Experts of a small language model.
Size: 14 layers, width 224, vocabulary 2144, 42.9M parameters.
Experts: 64 experts in each of 14 layers, 4 picks a token, a softmax router.
Training: a variant of Muon for the experts, 506M tokens.
Below are experts of layer 3 (counted from 0) of a mixture-of-experts language model. Rows are named router (the router's row for the expert), gate (a neuron's input weights, with its number), up (a neuron's input weights, with its number), down (a neuron's output weights, with its number) and show model dimensions 0-223. Each number is 500 + 50 x the weight over its row's rms, rounded and kept within 0 to 999. Numbers have three digits each.
After each expert's rows: "raises" lists some tokens whose logits its average output raises strongly, later layers aside; "comes after" lists some tokens at least twice as common just before its tokens as in all text. This comes from a sample of Wikipedia text that the model never trained on. Tokens count by the router's weight.

# expert 28
router:560448440474437534470413510466530565491488486504529504518474563455492560615540491591505508540434467441447532550436526547554502474517501513581434500506599458475551533445433434425418525463562492584493536465404494554480460535513500454394546613519446578537548485554450612526491493451467467590462497487504581424452544526444480593496484524485519527607479456552507478603516468442467480531500478574493379512534485509402487553494504452503543525566512450470417479444469426472493455546509502402503441464487567589543505500418488569547461449452557510433596385583524458548387527441464507518451566585547447480561513548504401513435560515555452488482560508469452469459506529482499463466551
gate0:515480452466484446536573504521420481506470426432498466487444530470474515507544532466483559550504500433557508479506493505532473428487524547527485497516490508467547579476506480439483540527543433459533600429554445572535430482379521559608487504571452517468542517483351462473508506457639406546434539389501483479554433477497468477567644541588537488443450490553528478517507464441509553530438457484479516470528508486539503510642419515506492540471420405424546490482521583557531332462481449540460474529505410565539400524455508594496502513401496498555535563508411498485491401547481475511500476616462476470562458475479539542527555528500442500449537506477480429502473628489468510495513
up0:421562490561503529527558535455505526538524547511543506482546467431529475535515475405575479444458506428566577526512540512458588551589500549526555462450507546542472446449481568569534507501475544482546554527503552411521480461396511535374516524531603591485386529459490502492572534563485469512540476434543453467524560549551598507522453510506490558535527536569441450504513388487446579613604482506428523559535465441493508554490492469530513493536453467560539567490468528521390396353563452489506468492508396604510486468423493524538467432563516441448441509529485502444481579383481564557517548455496522555448609457490478453498539530482529509532522520485476543470585504454475520422398
down0:550581512482504454527509424507419600504436458475427584464492473524433557560476523526532497558580462487542469513476532537558460542497442558428509520514453565553402488571555550597462536514413520568451535456516469445532460565520473499523450479505496551454562520473568600451548396565478474492517467586548442544577487432514534578468538584433518475488461443417486452451520531573497462520463398494429459484426522489450508457518588557461527434666523528539507492524468461548601489549523567504513557432563511418491474511552440553520501503462497524507504500517570516555444566510466430444461525424489560542534563480603470485535508501383540479590451518386523438491461524495591564586460
raises: "9", "7", "8", "th", "5", "6"
comes after: " |", "|", "2", ":", "1", " 4"

# expert 37
router:624506441534456490572424469482522482577437508492478484579461481431559481510531468527470484585567527492461478470398555494569517477448495571586484524469522421594463516481516507516479510529455527604464484556548442499519469576580476578503498438474513501509527440456466445543517540361506501498522591480517545582525551500509495454454545567513448584546464437446538519575481529477579389499512469550515509505555473455427554522573487601547566586536478363464479466476434499471448569477438425397503475476410597444528536508561480543546505477503532522548465537542599574456614492605557463456521545469483484528451513543532483460516563519438527523583572529534495505455546439420618524474486
gate0:543405503421475618471486560436480514530509468538501437434473518541436502516507521583527520392473472556603544480453536414558460459462475472505518425510524523454558489483626536471492481504548443532532411504546519519489520484512487448546420444436470438575467455550522591569537586532454503525499565545496425516464454501512491509530451443572559414536424540554517515529542454468567466511510490470464489461488581474492493544462486464513428529518490645538516470532470446569545507553591470535532579512482383512488653491489485532530541554534490530396609528483500536448496581419464495483542545492452475521523509549479540435466472441447533586348485585493466496470659506498510571565510
up0:501446549425490490558452620448502519530486410425500445532454497545458502528488511498484430415463446537505473470485529568535600470448487494513567468582437450543497450518525475532471533518437490537501317533477566491550535480383564458511529403460456454539505544473452534439533475473440423597470505464578558499525464495522435526530532451463550565646573465617532473475467436544480471452519514420484503432525410518555549611389546494520500525433586572627487482461438499518505436516531496577571537470559433509476502540541546411469530512542457615470526470387418460572472494518476511562573547552470499529464551523505513526479537567508528490449533479495449509510524474447451547517500
down0:447540478527490401449465469444522487540552531468495549566450433460578454565578414565506612612461461479418391423498500531558545474458513571504448471419520438584584552464402532544481558525562490456554470525499498451522524547526525467472526542486370427439501528539506427421452515461568536483412528346492483509564546525441531473491495389531543463507513428478485519505462478448460527493611473606508533553442458508403510366468490517469533427504540546530558510482508497490380548454456487549484497506589522525437572484535476496503507526447492518498527571521495516446611497610555484471429525506524469549453531506548498505548614514529482514478459548441550499548548488472565468470448
raises: "ut", "ff", "ction", "cc", "uthor", "v"
comes after: " is", " as", " with", " in", "-", " of"

# expert 13
router:620445499559563539488484421564391460521466523518514515496443540482578524580552544413445480559471447464528461521529438594483403460430446525556538575430563490491578555513491496434478483561474523405612495433444470549537454530490493511504474504454437585470452545510550580498471508449568565565488589426502486587530452505503592510478576401481517493489500441486434535466458518450456593554564492540502497540479464556471515450512537387583475449432449484587545573472503563495420490423473533521498406499494468550470496518484520462522507466430459494580487494474457447571544482592488535473498587508561560539452523592551510596451558489482478426397529532501496497604571519580550505546462
gate0:425565540529482567435517510571552601451527491503552519496471485461515584464470500505509492435516468470530523539554511607431539353506459530499574568470538471452516387476493526483556534514495612486512403537519564467563643498509452463422524488454416546513417507422618475323506410421499562512518483474523442502463575526492495541518486383584500586456493492491440485519595560482499493520521461512514501490490523577558439446535503445469512502539509503444525570535533444489510498563543516547526467472531461534567530572514495499531527475513488499502494500483546391669553486502569502449514456445502444511522575508482444539506645503483603518527565409532471542507496484562551495506492
up0:529496599485587470488533538561436546561523628472473535423439452505449431442516444483513489564537534494476541585499430403484514548539549422447382551514469510481508520549476516498533596490552437551592543576480479515429542499551489572332569480469405512477521505450400466551539553531471491468538519483451477538430526568461444488477460528489519488524488515473494488530522471522501433493488509521578498438502549443497483505604550495498533393613494566479576480544597477513510517404532421459529505549447473504550469400441537490480438435510452477556413543441525562514513542418463541492513497529457504492566464513465510451507515427442405453593359482493470635497538530424483534516484
down0:453514515456487476482395582485587495510484587528506509607492541565509501479494398449466528519469442507445618544387468369451613570513491546473495510598540488453490429451567555515501527534532437526410464449478447432414500430464517370596567522438542444477524535432506532433546517457572410397595473598563501511504519438535465456439499507577518538558482515466460603490473505477413354441542541502487508447498497425505484477463473496473479537499481463525516514459404479426448466568547519467516453499468482466507493474474493518489506509443502428445439483424573550500523564507515557529452560466473418427579534391497556501517498527489526452501527446506439518576494497570481559481468
raises: "at", "an", "ac", "am", "in", "ak"
comes after: " of", "-", " in", " and", " for", " to"

# expert 3
router:500578469501519520543448456556397475442441471505436534488556526485522565591460542587525587574509451467553553575475477492533501460548504511453476530469504529487442424576587472500342503495532425538467572536537548470440525535475503483507529472520497534489549471584531468484517399523542417540422562505459517396496467457498529511560514415429591611505526478526536518551569506513585529502483504518472493527584504514457453537539451554545518592575498472464473480443492459592470467457479615502515525547502515393487560489528475580605396470467485413530520484493629566517429522482532472433531473541526522450457569500495476526370411485479466476501582521439523410461529393536515519573584
gate0:545510503446579547478420617645472419461614481629495431510515555574416445532498562517455456494518502580482470572472513471510532495476527512393468496528489480602571480445523501483465475490425523565456463460470568436465456582547507568560438504507421416544500570481497496523473542485450575413457534522451527486479624509458462436479575490574607426536517447539572360515480489508440537525426445549450484576468486490499428461510477427605521582522500540576484541578516523490592452519484478474526542406514513528475491517508433495530493508459488554503527450597471487480526514420516527448576486511527500527519559523562554491527471556528474499510478496492541498450509428520433551651523
up0:429486442507586545476562557491451509558497383443483505445603458493562464470445569507484479443473477462449499460496553546514529544475517525467400482535460452571433521591427457485505501458487504470413451561497504598582481530430522615474542629531547385436508478433464487441513535469483448516509544484446451512527566449462380551462545458440486513488491691492625553457563522533462481455485470431403527499549512555492560439533549433490583470473496485428462477490508467416558444440478496447506517410548581466496431582474477480509418520501499452534547455574501466485526404560514554444510463484500520516479486498556505473522418568567520577572513559528483456439466530510507501452432
down0:497536483515461428525557473510482503561482500449508480515465505393551490540524546482589516512497451558529484533504431550501515536509527515440501494405510528406486565442452559479503499508490497487502510467446508573546520407522383450464528403472456469460527505476403408545424558498509504468527555584475455471579443528558572535466483517400506447480526488521536365531541520395513548609468496623495482535533512494546513551528504555492512403504613554428618492436558541422476537473494600438541532543480501537437570567519474508547437511456460566547515473433522474556537600534562564540561489588513515566533588385561458571540556432509429519556455496564495536605552453501545436495448
raises: "e", "eg", "ele", "h", "eal", "I"
comes after: "\n", " \"", " (", "-", "E", "A"

# expert 30
router:520468425530518564465479403549569566568490446555615568555485543481489564503470516565525522406549549497522603499504467546562568580529552543529501541495445448518491523451520517507502492377433578558444527420488482553604514492522424627543542488436581447501563526527501606479474520537542486599433463603487550559445520424461497449521521599525524457523524424487516530501483413479419460489500509546496510462477466466474453385566475466407486515467511551449427465452476511433499576551549456486503506478553517538558562526483509489529446437487600561496451472561495524477501519552537446435505343534534542494525490437493590478493442439505431453560434495471537508440409495486579595482486
gate0:517491539469487379536619480432451435472553454490550446451515542551539487478587542476474539564614471533452396598512560531538546532474508571479509533495537535475533486412521458488568529488483524562454459413603535479538528541484524469551448546555477495521612439430553450536510538425493516471472591485479516536435473499475528589465413483461525480561452477469407512567552451474557515535628467484496498576469423442499532414621540459573451460437520487448549548499503483553454426536510517371423528524463478494605564503435501490512418422551496533536503534496572496552485480444567538493532435492547523469405561556563533488467401515529519470532467411474504500580460510465429575545461
up0:511512593455481478490472428493524435470440494467487553435487447562492534451488566510439496591541514496487464535448529535550566528516580494464467514445532505537425469442478495532406549586524493531474466573613523583523425560536514461366506566535366530488498521420623433453430482534544500613480479407520517479436510438522389450473462471462485471510465459547490470573450429403556461473527590491539589502508428431578400485455474583479543537441559480541474463525434501505444485572481505513446540528520423539482552489400574427447527540506478517471599500503466501588433467512445519549491499455533427478417358510471493484471496512551519547512490461457556538499497507448596455538437
down0:557484514515448499484477514387557462539482423481500550427549496563560479449510467502498452561453604491545430480479548542567485464491556542407568501519520536507496435520498579562442465455549474593409441520559599531502584598541478547453609593523558480457596440527483410522556560585460574467406416510500481514513459546452509533467503475539498489509448507374472434537526445420514481491571497572489593462534462480460469441499514556510557445449593494476553487493508497525443505485527496556471565478491462535470612531506441518445506518529601524605434509550423521539452609451499513519591371478505493420531562486506528487521477414451450508540460493464485541515578459454477504590414
raises: "|", "S", "-", "\n", "J", "W"
comes after: "\n", " |", ".", "==", ")", " =="